config.yaml
n_layer: 11
experts_per_token: 1
moe_layers: [0, 1, 2, 3, 4, 5, 6, 7, 8, 9, 10]
normalize_top_k: false
balance_loss: 0.00158
balance_bias: true
router_noise: 0.1
scale_expert_input: true
init_std_router: 0.00692
lr_router: 0.00137
norm: "rmsnorm"
norm_eps: 1e-05
lr: 0.00895
grad_clip: 2.0
dataset: "wikipedia_en"
Below are experts of layer 8 (counted from 0) of a mixture-of-experts language model. Rows are named router (the router's row for the expert), down (a neuron's output weights, with its number) and show model dimensions 64-127. Each number is 500 + 25 x the weight over its row's rms, rounded and kept within 0 to 999. Numbers have three digits each.
Before each expert's rows: a language model's description of what the expert responds to; "raises" lists some tokens whose logits its average output raises strongly, later layers aside. This comes from a sample of Wikipedia text that the model never trained on.

# expert 17
Description: Degree, minute and second marks, N/S/E/W letters and the colon after "Coordinates" in geographic coordinates, plus digits in tables and figures.
raises: "10", "4", "28", "7", "N", "3"
router:448496491519510471500497531504532524487527519511488500493543483516541536489542529469479515539514497546490524533477467437474496519549506539495459444505519515499526495523481468500504474491500493
down0:429451482492510496454485485466553511504540489486491500549491478539510541509446515526480510554533502544477487510498476482471498526558506475480462493541507520500482508489478470512505495530489466
down1:554514527508509487499491443475491501483537468529571531477493484552547519478504517490510470539509491482495462485484515511498515509499533507518546465512484509508485507507518520501496477475539500
down2:511512476474518535491472470495547471520510460512516500515484510524510540526461500518542468523528486514483487497469468494523498519498445479497477473529495505489498507484513483452521502491513506
down3:561465506499472523519484499465489469485527521505508497482507526494519451487508530490515512492493497524547468524459522547496502467500472490484532449471519434514501492539508504513498461495519500
down4:496512552477528504484493491565531458510513520516534478509542461446520516519512490511492483424517504488442539528483500516511490508499489458475485506519484513508530485518479511483506450515535506
down5:523494478515514509533489478535498526443507513494489467501506493500498513482507494491486509527519549493524523542519506499469454549456532549485460480481501515492445517448488533470480498536494505
down6:503486481483524503485505499473522511462492489487428481531477496511524512507498516504466505518461486465518435528538507484503479480465522488528496536450550531472491512518495519529498510475493495
down7:553535530514485557485506495488507503496549495540487499463549506525520485505515524495532537514548456495499513473519516478503522494509473501492508494503470490570452529481540521505503516518521469
down8:494502472520486537475496522525470521486525460510502464519522455477512449507526539539467502494469500447507501486464515459499441464502494519504507529497483462472469481435510510522489522520486437
down9:508490521508497528491495513503513505495538491564507528486465495490486537506520484489476535403531499503492488533514511506511504546483539494454474570501509500506480490511477540506464513479527532
down10:447529519508501507486499499503531496518521452520527495500492495474533483495541481518472491459486523500512470512510502497518483523506536515474486489525501498489488518539489537507549528535486475
down11:464485510492518451495480495491488510503512482502494508523472534499515486524536512503515475526524540563531493492446471488494528494498503499517482494485539492539484460454491476514526446486493504
down12:516516485473512499474485521457554451521497529532510515483486524561530544528528493482528466521515494532522508461488463527479500519507533505509509475496513457525502496509476516504472484461558479
down13:500524523547492494511515489467462466507513470548525482496532494449491510459455524504489518488508473520478506465547474527513510531485465507497523485493475496481432514491505482478481481513477532
down14:565488525564496507474500488523462512509452512484506506504518541491493492496530500501529496507510466494525496516514486530486486516533513517524472524515536538511512481514501484424507480522494510
down15:529483520485492523525517546549472495479476520533515517468538479513509509494561499534488491535496492539466457511456465546443506471514508534482464547506486478493499492526503484514508510518490486
down16:511511483479436487515553511476501436497498510543510533484537469515526479521523512521506514483524497505483477517487500492439496461491516496481509527523491504517530513536544462474496480474460469
down17:506497485523532521535552472479499438468504510485441473493498476485532494559460531482500511553472522481522491528489500509542470478509481479465496471515528515540513504475441473467500492481453487
down18:526533535492543523507506480487509541473524444499502510511531488545503559540507503498498519531523490518487526533481480525524482450524513499498518493521534520511459488536521495455489527505513462
down19:520490506505520507526486471488501516466517514529529551509481500522525480517448519479456486469509484530494485454502518546519434506533510470535537461514544478503533508529534521517523507462521473
down20:470505483508437481483511463492505476512462488535512475512511487485500509479480544542554518488491439495524493503460515512495521487502463500540515519512528472495500535492518478516462486504503501
down21:469460500533493498483559529493510524513468477526503510537524505516536513501494506535525523484505495482492538463517496513463497486473559492527490526502520515528508517482513527530478510540507536
down22:473504534526502510490496506520471526512474498471461486503442536532503476518535485552470472558550506492492497522445527485501484457515483520483493466438455520492475491511504483512513534459503550
down23:461494472501520497506511494504544491473501501516484463481534452480498560489486477464510500487521530474504509508503508462479472488483485512495491513475477500459484500475551471505491484501496492
down24:520507505475465458504465481500504481470531480488534441544510535456528480463536499521467454623483532485499512503518493469480486485491513535487447494481521509549508485477491516499524484501528491
down25:509531433511521510490493506465493501506490479461494473479483562542493471490480479514490475513484578483481498495502488526499501444500538481494490504528513516514474509508492480503494510493457467
down26:479492519496563461493513500553505515457541474506466467527509504502507512479528537490522494400502496535493509496507504490451482507497514544557551494505522508521515522510494510498544494514508511
down27:512504550524481508496516525523520519501502506519531515579497491504476531534512552492527487505447549497508497509496488482489483484465518547472452459498471515511499480508477512490502531514513534
down28:498542510495521513539514514526474464469529473511527509524460537450483496499535543514512487513520509504492482479538478524473501526452503483471492490465436503542522523537518512508482485474519504
down29:511547498499520524471473492523504514478466505500511524473475495504494469425543562537485465501489504545486504478468473498471475511533459519516501476487518518478479555547502542489498499508525481
down30:491473518452475474524513477535470450497510461504525504534508479485486506505509477491533519507521493501521499465524498452511453521486487518476515517503554444502521485510571479507545473504504507
down31:525496482448477513491512531515503472523493466507534529505452520500500457442493481477503468492503496498444502498506524506463489494508499484521545521510541466464485530491489510525462470489518511
down32:539484498489490470457496487498519482505480467467514509527492469520463526479477504502514477514512512546519524504485482511501487476460527483502491485481440524467481521511507446503516514507480465
down33:509540514498514474475498497491494496505521476516528494508539519497490502510568484494473481435543530472510518535493501506498463496506518488514483462490519509497521500503574535458515514492501482
down34:509503490506474525512482507505533492498552513480476517511508543511513524544473517564495504503483506489534557546535476521522492507522479508500492506513516478476460497509542549461487502515460489
down35:528483488538504482499471478510466539530506522529481504446524492463509468491501542501484510467505495486544496490464479488518534514546494560563524479509510479530501514474484488486521514471470487
down36:472485525495520485495513468504525504457510479521444483508475480436501459528505501462533501511530449542537489520504537477506555517520496541483542508499479522505538506536476505541510493445497497
down37:519531465519513526479501491461525476445528509520507514533524539503450466466493471483479448483537519483470511505501509469523520489464499481491460484505515500524501520514487515453529502479533494
down38:523493491493493538537476489439515511510476489472525449538473524531500499465501493482534492494524509481462470497493499493486521479492488492494497485490515427483507511486487516520485494537468483
down39:495450514493525495506480493538495541452509519499510487505505473515493480500525507518465504487507511467501493538457456494500494512509532507499504462491588540484474517522502477526536455543467529
down40:498503486474550504502521474523460438511491502537546570481514491487472457510464494513519491549517519470459470476517501512490493503488500471564557468506468467501542506548483528533498507501493466
down41:482496509523541469476481480479524501537502499532536516443502494530497500500502467538427507485526497500535481481540494535522529539498498519476526530464548493491457511562467486522488474537497499
down42:496513492538584509509479518506497497493511519517480483482498485503493452497540495508492568522456508496489444511489490526484539534474493428539479501485518504519495502512488507521521499498512480
down43:537442520549491469504515502475509475536496465528491493464479456506504507505508492526503517525490488520510466524452511490476528475502537507513502539505491496566495479498508516510452485500498430
down44:482515502509488489498518520463486485554521441510474498494548458514521474520482479474530495499499544494516527474507482533465493490506486529509511466493446439504494523488483506486439499503480486
down45:496556518501478469516510542479491521531510504507503469528500473505518518497523462513527484471474506505514558487469507483520491514525502484513446517484486514453491496457481493507501498490489496
down46:473524497483519534488483467531476478488500525501513503523446456457511514526487500479523509505496508530531484500493528477481521506532472497497533476489516492482460500476505507525481485558514510
down47:532506505516505490478572512465524493510478506453484505454506492533520509491516502504476539512513502504487502506496509524461512523462485493526523519488438539492496460552485480493488484467482530
down48:496485478467509470536504522477454506491501470494485506491511516443546527504538492510486497527486543478496549526506526505520523482494461479532484548529460494474487511492488452498496490519513571
down49:509478488511504498515500513476489537503511524509483475492531502481554502487486523524451495442492466480485490526463495511523495459478515549511455554528502502508500552483508526499527507495520526
down50:536503515487487496478474511545445491467461490501501515510499479513541487527522542490474492492491470488502507485468495520438489431519526514518496472474534486507488499482546508468478515519452494
down51:542534505483517493499538491507492479487505533495500475466546471531483456507505504467548511531508475524488447499472516545541527494545521513523498519509468517472502456502479468513528530459501477
down52:498491509510478459454491540485514506492460510471496512481526524462491487483514506460481487522493500504507494531463461502460551459457478541519523526471437469503512469461504523477507520488497511
down53:514474474524455481494534497550469482509544477522526493527508513521510457521489490459469529519497507497515492486489496517528553459425513457480545507478513519487476507527464523539517488494486506
down54:455498503477472504480528495510481509424491511503493446485478522539504512556475472459508471507443519478509495511473445522538516493441492488525475532494481468505473444474484518504503536497501455
down55:532493516530548522545494518504505530476481508516515514467509545488471494475469470453466502495475505491463511533528502520525534501483522485511489522486506420488521499494482530446521517499464447
down56:498501459496511498488529505465473469507528454522535486472538504498490463521523447510474478492487525471487475499454496453505456496507449532503531502528479510528500481476493484499483463452473451
down57:484511464485526457475468506540477497473496493458505491483523500504483488487515514551524537450483472485460485530548481509476536527471543504511512498491471468490490468526506492525473545471518549
down58:520500433504519495467490514528493496491553535502517486489537481528501516533486484515498544482519444514528469494515465545501532495554498561538487514504486510504480492480504560517501485509478493
down59:466477474466461514501518507458588502495522484493504496483464516473455481489461510521516522492476528525444525515517459482498450478541508520463513497519520501522470471473457523524494476492516522
down60:472499496464512524461478508471497546516473546478472498463460524505535461481511509488526510453505533514484473496504512469479534491506503492517463458481519464475488467464476498488534511501520509
down61:490494439508529487507489500534485463468521525464496510486506520522477514507499498505548434507502520504457487520474513488514488505492536531480558499466469461539487518492498483463502511491508494
down62:547502513526494521530481497502498463519524536475519529465522471505486480524514506509475492381521539541490496470518501520527469511487513521460496482515495483507486484522523492481456486464498502
down63:496541507507476487520551501486501492516473502495493521485551531524498492473520526521526475506493533496505470482480509492497522486539526496509469448501460504497499523485468499492442509547527541
down64:473502499448465495464534495487508472541511453470542478439484476481482492493483505508511557488493488483536489466479492495488492478508445547530486496557477504485477523469525495520489476473469510
down65:474516498527500491517528504453516528517497511483413500519498506514475470472482487489468477482502471519488443492522503546499464506524447507519524515417498487526491497521496465525520471516524531

# expert 7
Description: Word-start or inner syllables of Latinate words split into pieces, such as re in Increase, col in College, pro, educ.
raises: " |", "a", ",", "o", ".", "i"
router:481495492475527479490504511483525483456492522498469439511535487535493506540493500504498470499502529491484504489485462441474480500527520492439472470472458539525523505522488533497536510440478467
down0:474544512489511518493483492505500470511556546500492494493511512524528488505500489519492514475538505448497500478468513521500462514525512473503540453522528499501493539501477452512486484485473498
down1:505485457519470489506516555481522474491521518537511499489502517508487502495532499529502459522450468501472495521558510473485496543531477482528482473490498525526493554480541512493563454519499486
down2:525499512513518496498498476500540483450525484521506526526490525462539468479484483493470523471492494477474471493524501519473501446463501522493483456499516475534491461486529544503493487481486507
down3:490434495504518542490490527466498477511468482524483492483472519495504494522459534500496483476501481490521487443514462451471475473517552483520488503476485483485556512511515525469506452498469513
down4:516530501456468528537499488492495504476537491495498445482486501501532505484515463501514463545522496524511498459485508518522508528528539557487499498525494538535479466499519501483485472490521457
down5:467539483534493472501511512504507494486488470477471493516464522503486469522463520524520466537534498486494493491501528530515432519464519509464492536521497464471540501514497485473529540490482502
down6:496480515513479486484490481489454485506441450481558525491495506447486500530485498474497494475530515497549514473487500510488524485512503508541464488469475492467560527494554486495522516507487464
down7:428454510528500503490480540482536493471513516448535532517489478516486511532531476538500493442531504490508522492503475493511483495489469472490516512512496464476491504552527480510496550507526549
down8:489498521478497523501535508473526504501472499523533519529449511508523479502490487495496517494496525498530493513518510494547495530518442436538497555532550519487503493469491537485478438530459476
down9:532488502492493471549509519419485466503492487501495494548464521486516580473496483484479526525492525460482544498510475539470507508511520517536524524502475491526485513520472523532498484493494498
down10:446488466464504504499525443497473520500475498480525502512511531497481451519527536483522482464491517512513542461482488502506514506535505480530487486528497525492481471509505541487498522505486476
down11:498468512514519480547460464485523535514500512501529484522536452475481514482492494502532497517489476470518536520469507531517524466511514482516522457502551499517466455469522498486519489493476474
down12:503509458445489511512560503494512483490505507478475510517452479490506472506532514492503486590467445528471479533491501466517537518507493491482518470536489474495468538476507510504480491468489452
down13:543508539470506513543491503490519525485506504500528479464490490501513482494464460521473465546483499482497475479509466503478520506496526478546534485500478526479590510475513493478485517446503476
down14:528510494502489504490542495490513504492530489473504497470460552517523520477474531495486513582540532486492530513516493490525494500522448476477497497523495517497474480537509514496518491563501533
down15:513479536466466519485501508514495500545512491513532425522500498519475477513496484503526526537483504487466451476503516516485505513482523490514509513500522493495460490475562492503478496517498500
down16:451509490461529531498543475544481513521493515511477476512442507431527503487490522507475463500512508514533506518490508508480540486534494513496502485466431508504496481563506518488512478494510488
down17:477536510507556512522527518465530525520488493486483488530475487505497439482528456493482479523461466435475518487495494483520481504523510531512461500485490487479484473481451524482500468481509529
down18:520501502486494490514525520462506522518499529541539500486525476526461506515513460532519452481521511520514505511516450525510522523489513527528499509540508487515487506493499539480489531515512465
down19:463491509440512476522495514502518494522512480527516514492493505478502543540515476490494525480492475514488454517499502472458490474497497447460497464429440552523508441487514493505516464490527507
down20:495505534552483497522449526487517489462498481429522478478543498493484458479441547486517500534520530483491463506528488465465494476508489518453497490504561511490509486518516478498479528529480503
down21:528489513509525471504494483542497501534520461487513545492498536516512518496470508555541476469514497550469503498501491504514527502486486540528483472494524482489483541489481531503532491527516477
down22:489491519467484453467519521502501493557480491495527522493490500507495471520482492465497480582517484482504490469481473451520490476515485489510549502496496498538476531539469493495473470452480488
down23:483511483493493529501494512531501505487548557507493480558490515472505511499443516477527468499508530474535476493436501531492431533521504488474512487506438506470517490513533514500505462486514512
down24:522448533474527475482555483484484496490513497482485468498471485489511485475514551440473515489502521512459513506449486526472553489471476507508501457490517509510499455515469472500506510459533489
down25:477495513544526501475500476523527482533494517544482493445472499473480481526502532535480502548482493531477496513489490498504516530454466464504494464494511528524513502542481465537497523481516488
down26:492469509492499504563531517517505501471524521494504492511497539559483477524548474471472494503529477502498485532505507522520552500481485506477510518476510475516446489484453497490496485499494544
down27:520491556492515472485501526527515526543511465494457505489488523483496518494504497486498548503519501485517508513527472530443549480487470525499485501546530483533514519524495535498502440501482505
down28:490502496492479511472479529511506473453515497476515474516482455531466468528462513531479511529483555477469509554460505530488534459510492513481450484509498500478526535510523492529516526487470466
down29:500504491506546492504506504494490507466485515491474455492441514492492540503507524486510525505478480474553494509537512522524508483523509494503513501437523525513533476503505498497510466482550457
down30:528491470481523490508529473534482512522473475495481505529541471511468513478477519496502477544489496448514514482504504536501536509524474527501514490528540507477511512490568504512486486513470465
down31:519501492503522505490533478519546543480498530489500497458495501461500501519453540498494495501501507506522513461499507496513529489483522506494511502515474500451541497544503491514492524476491473
down32:547479533490531476538526499472511511516501508546478509505555501499496470472524506473479521503526467566487527457536545523524489539500524473481502509512469494483508478485494528489485526480503484
down33:454522463508508508484501523510512480501540470544499496535485514501504470516547458488506485526526497477547549482503533493471530539484490480483483484496511512514464491486501507544490496489437543
down34:486492533527510485497536473540491525468495450467506492513528475512520467490516472519490512528502477561490495470536507528517521493489549506462469526487498493508486488512515487501506489463521479
down35:515491542498531490501463460535513480493548500529488522529485493525493526534502466523472529520518546517528524477503536499499530504520490475488496499487498536477516488514537472484505501508452516
down36:514502502499509505487481534486524508481466545464491476491475540507493491455502481487494551524475534426521527509529480467519506520497458462541493538496493474459495540455478494443509485542520501
down37:480488497479496488529520486524483531451507491523458465480530480558471492445469495451477489587484488474515541522478494495521510521461493493491502498527529515473506497502486496469485523537472478
down38:490477479520513543534482518487527546501527537488510500462486461523532462492483490500518487478518480526525529531508551504539488524484555475503486537538473477466526518493490463519485444524526501
down39:504479528485454480481463528504497490517561535516503480475507485486521482520536468473490512384521495524466509494512489508507493503492508476456526528523489469500490465500469503449473466520511530
down40:524514478502494500474511464449523489552476520458499464483507472527497510479493511510515502471486478499559523524507484543490531486494498531458474503530522481470468524522519461517514496481464475
down41:513513503497487479522490497505452459522521510491540496520492486512525477563482497504478466512495498487559505495492502499474549511506483531489454459549492514502489467541541543497466530512490482
down42:513496488471509450492544506492498468510504500474475471487493516536506490507484486501488522502509520515494516501516528522500509505505450540526492486514516500522540555489468509519476471503507513
down43:469498468484496502487558499507480482529529453514526480473515469472519528521525510470524494488500461515502493513471459507511502503492492532497491457473529486510515459470496528514546452544533508
down44:525502531512502512517479483492509531459495483484478477527469469500508458534477515491492516521471521479484571461521491507530534471447464512521491502503485479468507488472520512508473508488503476
down45:441497524526527523483441520450488567497482463449460482505530516509496498491485556505473506530513477488493511481512491478523511496497521482519449522496524488498500468473540484491497510494523468
down46:505475526489521502491463485508507512509500519507530487515499479459449505490513501498467482499507508467489490466494464494467477505493509531494482517453543498535485518459475494519483482505513473
down47:497499515506483492505491508465531462479560451511504500536494481534516498487516511494493494512571521487538470496476497542523528510529485512526482471475474481493470482527490498489480473515497503
down48:478503476485538528473478471446513473479511474447527482456477513471438477504470452473497545549491511487504544480564525516463483488521532484532475534506516490505502500473499503524505546485503469
down49:463476476485439516492504520510517478493503472496514503512491457523496472495494469491497503519502483481498474466499531519513504504507506461504474512501492529514531513519508531502576482451486485
down50:487506513464507539486521479539478495490483500513488471473506491519508502497518488551507473482502473514543524525538479483474492476535502516521533527491541461509524494499463511528469448483496495
down51:508445502535521465485509531494518537507469505478472516475465475525496499508532482515495484492474548524496490497514492494494515491456504556508516532466489522533524523517526511521486535537501511
down52:458509542528517510534481489479475529512488477498474486496484527434482511502488505517492486502497534483542516462489504479484488478498505521455492519528477477512518489504533547509491468473499536
down53:512507514493508510500520533519517474471518470529473523503528484498511499517437525519465545480547502527519540484528535514505528518485475496511516488456499551513468492506475428499507491530518515
down54:495492487493486520546465487499495509511510528516482519501500486507531478488521431521491500526499513448505523518526497472545476483456497487523468496532468471517499523506488543487483518517472496
down55:508510512459492510516505489502529481473480531512464496478550501524496496539492529535550557412473482500498500505472483536485502511514517525518481530527525516501537492516482481510530510469481532
down56:527517504516482460499452551503514508531481520516476485508492506497510482496525508532501544509527445508555487495501488509501472471490492540472493506535486463471484469525485540498506480498484441
down57:484495525518542530485509515520517526443455529454488508516486524518508468495479486488518532504508489528504495502480478490497496447500515526478494513502500434489515520456467477509518448521479527
down58:456515463507523473493503545510524453506480487511512490518488500535470517544476501528518514494495532457510530491497496490476510488491533518510524551517485525505514442505538521512492450478525461
down59:501469525506506451477515497521557469526503482506505527507533514460472488520496502499498514493528477497489531511500502487493489498496539521545517471526487523540506536512434509531462488455532472
down60:493543519478475476462471502449488518459462500498497527503487475502478549520440462494500471497485540513499496471504492500516503448522489474514454544500520526524486508516489455528516514507541515
down61:489505532486497471466511484490477510490479478456497493510516510533509513512500546465476537547502539490531516550513517469494473503512537558550537504515480457532503462521515469549562538548509467
down62:494456477491495479477514522453534536540458516465487499490499536482495516506482496511496504460469467507534478522526530503487511541538498530500534504476481499456514504508530507437555512452485515
down63:523451461524536471498516493536518496464501502525505521493505470525454511522483511485542498507497471522483520537553499508466483497502483527485496512472549510501482493519554446487529473550487501
down64:548477478487466516491516457482463492525516495520503528500491508499509499455480489485461502464520469528529505496543496480484532532501543513482492464514501498530536530493472513507503512534493576
down65:466486517480486456467528513489539511509530501461519510540526507507500518450446479517547486592476516491535521514525476449511504530465532480515540493512487536513485488494479536516465511512469472

# expert 18
Description: Common English first names and surname prefixes in lists of people: John, William, Mc, Mac, Ham in Hamlin.
raises: " and", ",", "-", "s", " (", " P"
router:508520443512514498481502513504504511456531520536455455477522476536520470516515521487494489513452492514519468508460459481486501498516488495495486497455501517510519485546507492513489503475497516
down0:513523501524483527493485514455495519538530539527542472478504487494544514497495508427510453536489518480510544472491488521524520543474512512535506495457510482508435509522503550529552510509498503
down1:522514489447496519499516504528503492531512467476486500511470486515500505542514517479521486594492527532489561464514494525507546464510517524538434508501493525479508476489497545515484503485485517
down2:469436522455506474473484516525493515497475506493533510537476464487522500506508524471468512519494510513502505457506481496529493494489522524446452450514506505491471528490522493549504504496474487
down3:455476514524546467462494504476504517513515463465491507540522466518511517469520519515540486508503547491483497505458470467500499523498473524496543515494460532483519522454459505561524503520485499
down4:488468480524514496512532514516483540471512488496509486510553491529453467540504530482500520489500491506462444538532491472503492525500478493481533538487520525529479438480519474488517530517488494
down5:482493488504533496465525516501472516489485494512518545512514446514500530539525483509506543508471503511573508445488489473519513452500492491497488505511541479502475536514516481469513488493481501
down6:526492478497468490493494494517491510505518488484498505508495503518480551449464492478521531485484505550510501460540524529492481482510495523519523494520483504492466491470506489472479521545523516
down7:492454459520524487518500510483491511508500507533475484517517468465507481504515503519490508470515470521512478547507498492511496568517496557520504484558470451494503503489510524498488453517488517
down8:496501511507480492521501436507477496488470491514491541460517490520483436499524485469521478505477514505492542478473473525522518522495497522535526492546542497490521503544450481484480520515498483
down9:471469508566494474480507474479511499494489483514483533498501515480533480472515508508461535502535465521468508474508516549519466472533544493479496546519455497519511548497537475481479513530464481
down10:544476491523460477510515490503495481470492467524546463505486496511506496499500476519475510511515498510512501535534497489506506504514527481524487517460493486483530513528515489510482498519482482
down11:433503431490523516467510495506466528480531503505513500483507502505487481567495540514480522584551482485493503473519518513497488511547500464472464509527500502508498508507487535508510460554478447
down12:478530472507541535532566469508529524492505496537487535469512530513508466523494465491499515463497522532488496502506510498529529487490473484516480481456532480486495483523480482510523530534504485
down13:500527503494521485500484504497563487473536484532496486544504542511500537523504526506531556524530470492527513501507472519501523526505468507477486500478474511464490506510487473499479477526509543
down14:475495538495482491526441532524500499514499513533539508497515539498499547499542493492487542554505496468515522517495514529470537510456436485494509514480474518507481528502532475505498468484535480
down15:483532524491509491499487499504512495496499497486493497505517496494529541483508453489494501527538494481564483557488481475542471495484480549530470518524479507489504500479532502492525520503478445
down16:492514539529490503519528516461508494480500472460506484501493480494494515501529507546519516503498462501487470549451466526524486500473480480489492515546502488506484495486524481505473520462525494
down17:455476477476510456478519510493509541557507491459521476504518467475470479482492517465506492456508500512511519470493509504520493565558514517470450461539484485482493491528514501498500484520555487
down18:515508492497509537467496463515495496496543466475480512479495520467525484513489492504515502515465544518489504524452498529471543480490505526527497520530469474521482514498473481502536571480539473
down19:487490520456488467509480494530467494450494511501483502477473475498503482505488485555501531506528497555470458489483475499509499531476492462508463500490478478488480478540519497553504521518491498
down20:513465530468502466500494550538495530510492521494519490498531535528502527501486461500464498456496492494525484516502507469512528460497506538480509511526521522565456476497456495519468468458481530
down21:495499486507473498488507503503527507545523524509516533516490517519518516521485522485517455533460469498513456447467476505490510482490510466472559488435424463543444510489525480458487532463506533
down22:508460519499488473481503497508498461490497515515489495519486490501486467544502555524484545446507498474491496535476489525493535514504537503490521474503522476500496518532489497486491443495494483
down23:531496500486476491471480442461522540511482468542522468478520516490539455498523526490529543464522504502516485472453481518536486493511472519510536498549521512512473455450483494493500498466522501
down24:542489494505501509456507550536506533515572488494571457509519486545510576491480502509541492534469481518505502509498488484468503489511487486520526506489487484508486511523490495489511533549477476
down25:485460509520483482505500508494505532495487486477532511478498526489511509493501486505499541503524531507503481495530481493523510499523554434516506505531441513445470490486440491512509491538504473
down26:521491514481483512492525472534501516524482496500488512491500524491466500484514484483492462508498480516535491503472496513462518541526512547541444542481490551503446512517479467494511463509464471
down27:446476511504505471505487465532462531530499509515466564491472492526499503526488496479474502444511469499526488485485555480499502529505482485487523498498468466497494475469496461528508518489536495
down28:486454530524448490511518472497499506480457513505484525495501550450497454519540516492561503492484495506512492486467521482526559473497475501530479517498529523514509505451474515508493480480502512
down29:554508532515511528476528489500518478509501503478501525535517482492499480505472496501506509427486503528501524503585494528506525495480522523474497522449532484497482538518480510473446484545527481
down30:495505456478498489504481499464485506546474478509529484550533486516490503453474481508527546483519520459487495467537485467523515523500454460499532489522484510483494542483494514491542511523510474
down31:473475485504498487490527516476538492491477500485518497533494469498443515532494537504505508533547515500483507541507476470499505536492478517512487502550493508514493515511487474538481505479520532
down32:484480516461464504539499530525525511531509491501516474486511491505563491505483482532536478507509432492496536561496486494485535494537481520508523526512497494524518466512528457484479508493555438
down33:481507499477529510513492505488536480507514522487529503431484480483493493523487478464517445554527493496491515488505557470480509491515505549492471500527492526513491465471482510498485533519549477
down34:515515528525503474486484531536487466497481475518497473509495451505487541512534492478526501421503492497503491514496534520485463526529499498489535515506521480516574517495456503524524490507508491
down35:481491517533551459521499486468526490557473495521500498457508495459521542502564484521505461448505476541490467511496480549484454510522503526495478485502516499499515533477503515521519467496527500
down36:459459533469498499476533472478483540494496518460539506478565504507506521456527489477505529553456512501516499542525517485503497466486492521488526544498488540484531488514451461535490499476510513
down37:535552509496489511490520470493496514478481499488508525494513527487498494490505468545525496456501520519518507524529519575517471530535508468509544513494477503509497502488495545502526455535494501
down38:477492518450473482462531518471506475522509516491502503538546515487504523519494508534479528506445466494509469518504515502488515516461506533532495474506502543493497467495529557510519515495497485
down39:480485515431491486505467519526532504506543507475495529499520503503470478468492481512531524522495518453494452480473495486497512489506465474460478515556443496478478511476504524510490510560509483
down40:475464496521481493460492526457507499515532524434491491498472486502482512497516451542491495576515517486558499495495519474493481526489519474509484509459511513491465493449487497510456512543464497
down41:515473508477488507495526503550454471536524495513507515484516483523488490475476501503497519496514517501505505461441472520535533490491505512521497489439529461466442483486531486488503515529471477
down42:506543506512526507494530506512493447464517460479490504562490475490446436490512489543492465527517516503545469480466510476515509515490522497499499517525509486506493503478448480524478530520495506
down43:467478500494494524509449513513510501518503505509487523506498475488545518465479471452484445537503480502530519504504505495488479475504489513532547475473510458467510528490522473444501480484510518
down44:490497502490483499526490510528485511486474485487529518526499525508513474451512523476483508573463527505495476502473457498549519475474527494504507506509474476482485503470549487503451495516526514
down45:494504462503480520464503511491537505481524484499524520530512517505495473473499522480529467483480487496552515508491497513497483504448485515530527503448497507487483503513521537465516514498473503
down46:488470505492507521510505471527491510468520466473498454513500485540556495465477473482519489585531535495514523514462541453521497479469499464524479474503508498487471478509465463490486470493492487
down47:516481523510496506512534485480500476489447481458525515524533487520531508494446507499541454509489524488527513497500497476513485518466522555522472507486492458458519496503471483470535517551532485
down48:501505552493479532480493435494524529506504502510471506508529513522490513503522463487513471437522482476458478485521478474541481508499495485521518529440525527474483524556547535485498522528493497
down49:518536530514513527472524526547509482524458476531551508530465478478474459522482511504490519480514485457546488537501477471522489514516485486506495489477508471452507537538486478549503488495503472
down50:511477463476562453540529483504531533507488491503474451517521508485494518483501513502525496555523494551507529505546526482436485532507520492485531478487531516522498494478497472497572467522460499
down51:505486493473481516524487463497506500520436459438516539493517549553500504531536502491495486485461504500523498458510484517520502481484521536536473481485493550485480488481515513472502553484485537
down52:472454484472515496477521490489498434511516470457519511527517514496547498487515531487498517460476496533509530492513498503499478477485509493512487460549474483523469466491530471485506500498497489
down53:490531511472495517498486477521489486499458461450532540513518484534483467449484479484532474486545488516528523486491521467546477525517510478489534492502528490479500530532527473507452508518500480
down54:500504520495474521509516510506515488511547481491516493502531461510522511495511487512514517468493482531527525528489468534512532508536508522490464541470505474450473466518483455549521547502503493
down55:516532541445487470475501532506548502530531500466478509518497503533465530505490508519512531522509536474491486497500499468485524488475506481516489552477507528568526486497478497477496496492498503
down56:487490468529496468495522497528532504531476483484521481528510525486529457522471547487489526452477459485504446492526487501572514471495483534486488518500514504495510507543500532537523478517492482
down57:516501486504494541493447539514490488433506503496479494564477518528544472460492472508511458494474491486481456505502477501537493478515489516501478474504494471527533484484467497500495507488463529
down58:509469513480532527501496533492473497517540472520470471518519497508555488511468487518478495557510500526508508556504452502486520489481518527481475507495450466489488516482495453542489518507497520
down59:483483535475498520500528476485501478467522510527500495509468505500473530488498472491510482525507507490464459532513516450486507524457490465493487482531486477528513438525474485549482470471469487
down60:520472469525519451507491505512488522507494523447528526517522511509490501498468493547516512462513492471469515493498517457494474520522476552490490467548548496493497502503577477453518535518469484
down61:526480493438471473495510526514484498497540516490485469480495516485538516469509515468511528492497526473485497518498518499516492489466490514526469455495494542481470535482491488505550528477494493
down62:532498550526472461504503468488531492550546515506520513475523521490525522482503503471448506483522488499496507468522518528503492497482493549501459517479500513439522498481491517491481538483486490
down63:513481539499480496510477493509511535500441473452460466510507485511514528501489557460534524503502529463502496465460484497497503536518458495514510467462511495507539462545523522516478478478487510
down64:491497486515470491462500487524526483451481498460520518500510536507512496488477427498504497555526494512467481528574545479518490465514519472501526516486525493467471528474532529479471515494460479
down65:519504469505474506488522472487473516508543503490478479492490465482487482486514521480510519484482488480453482547488504477501500511442535523503503481501474507492526509494445512480506535505549522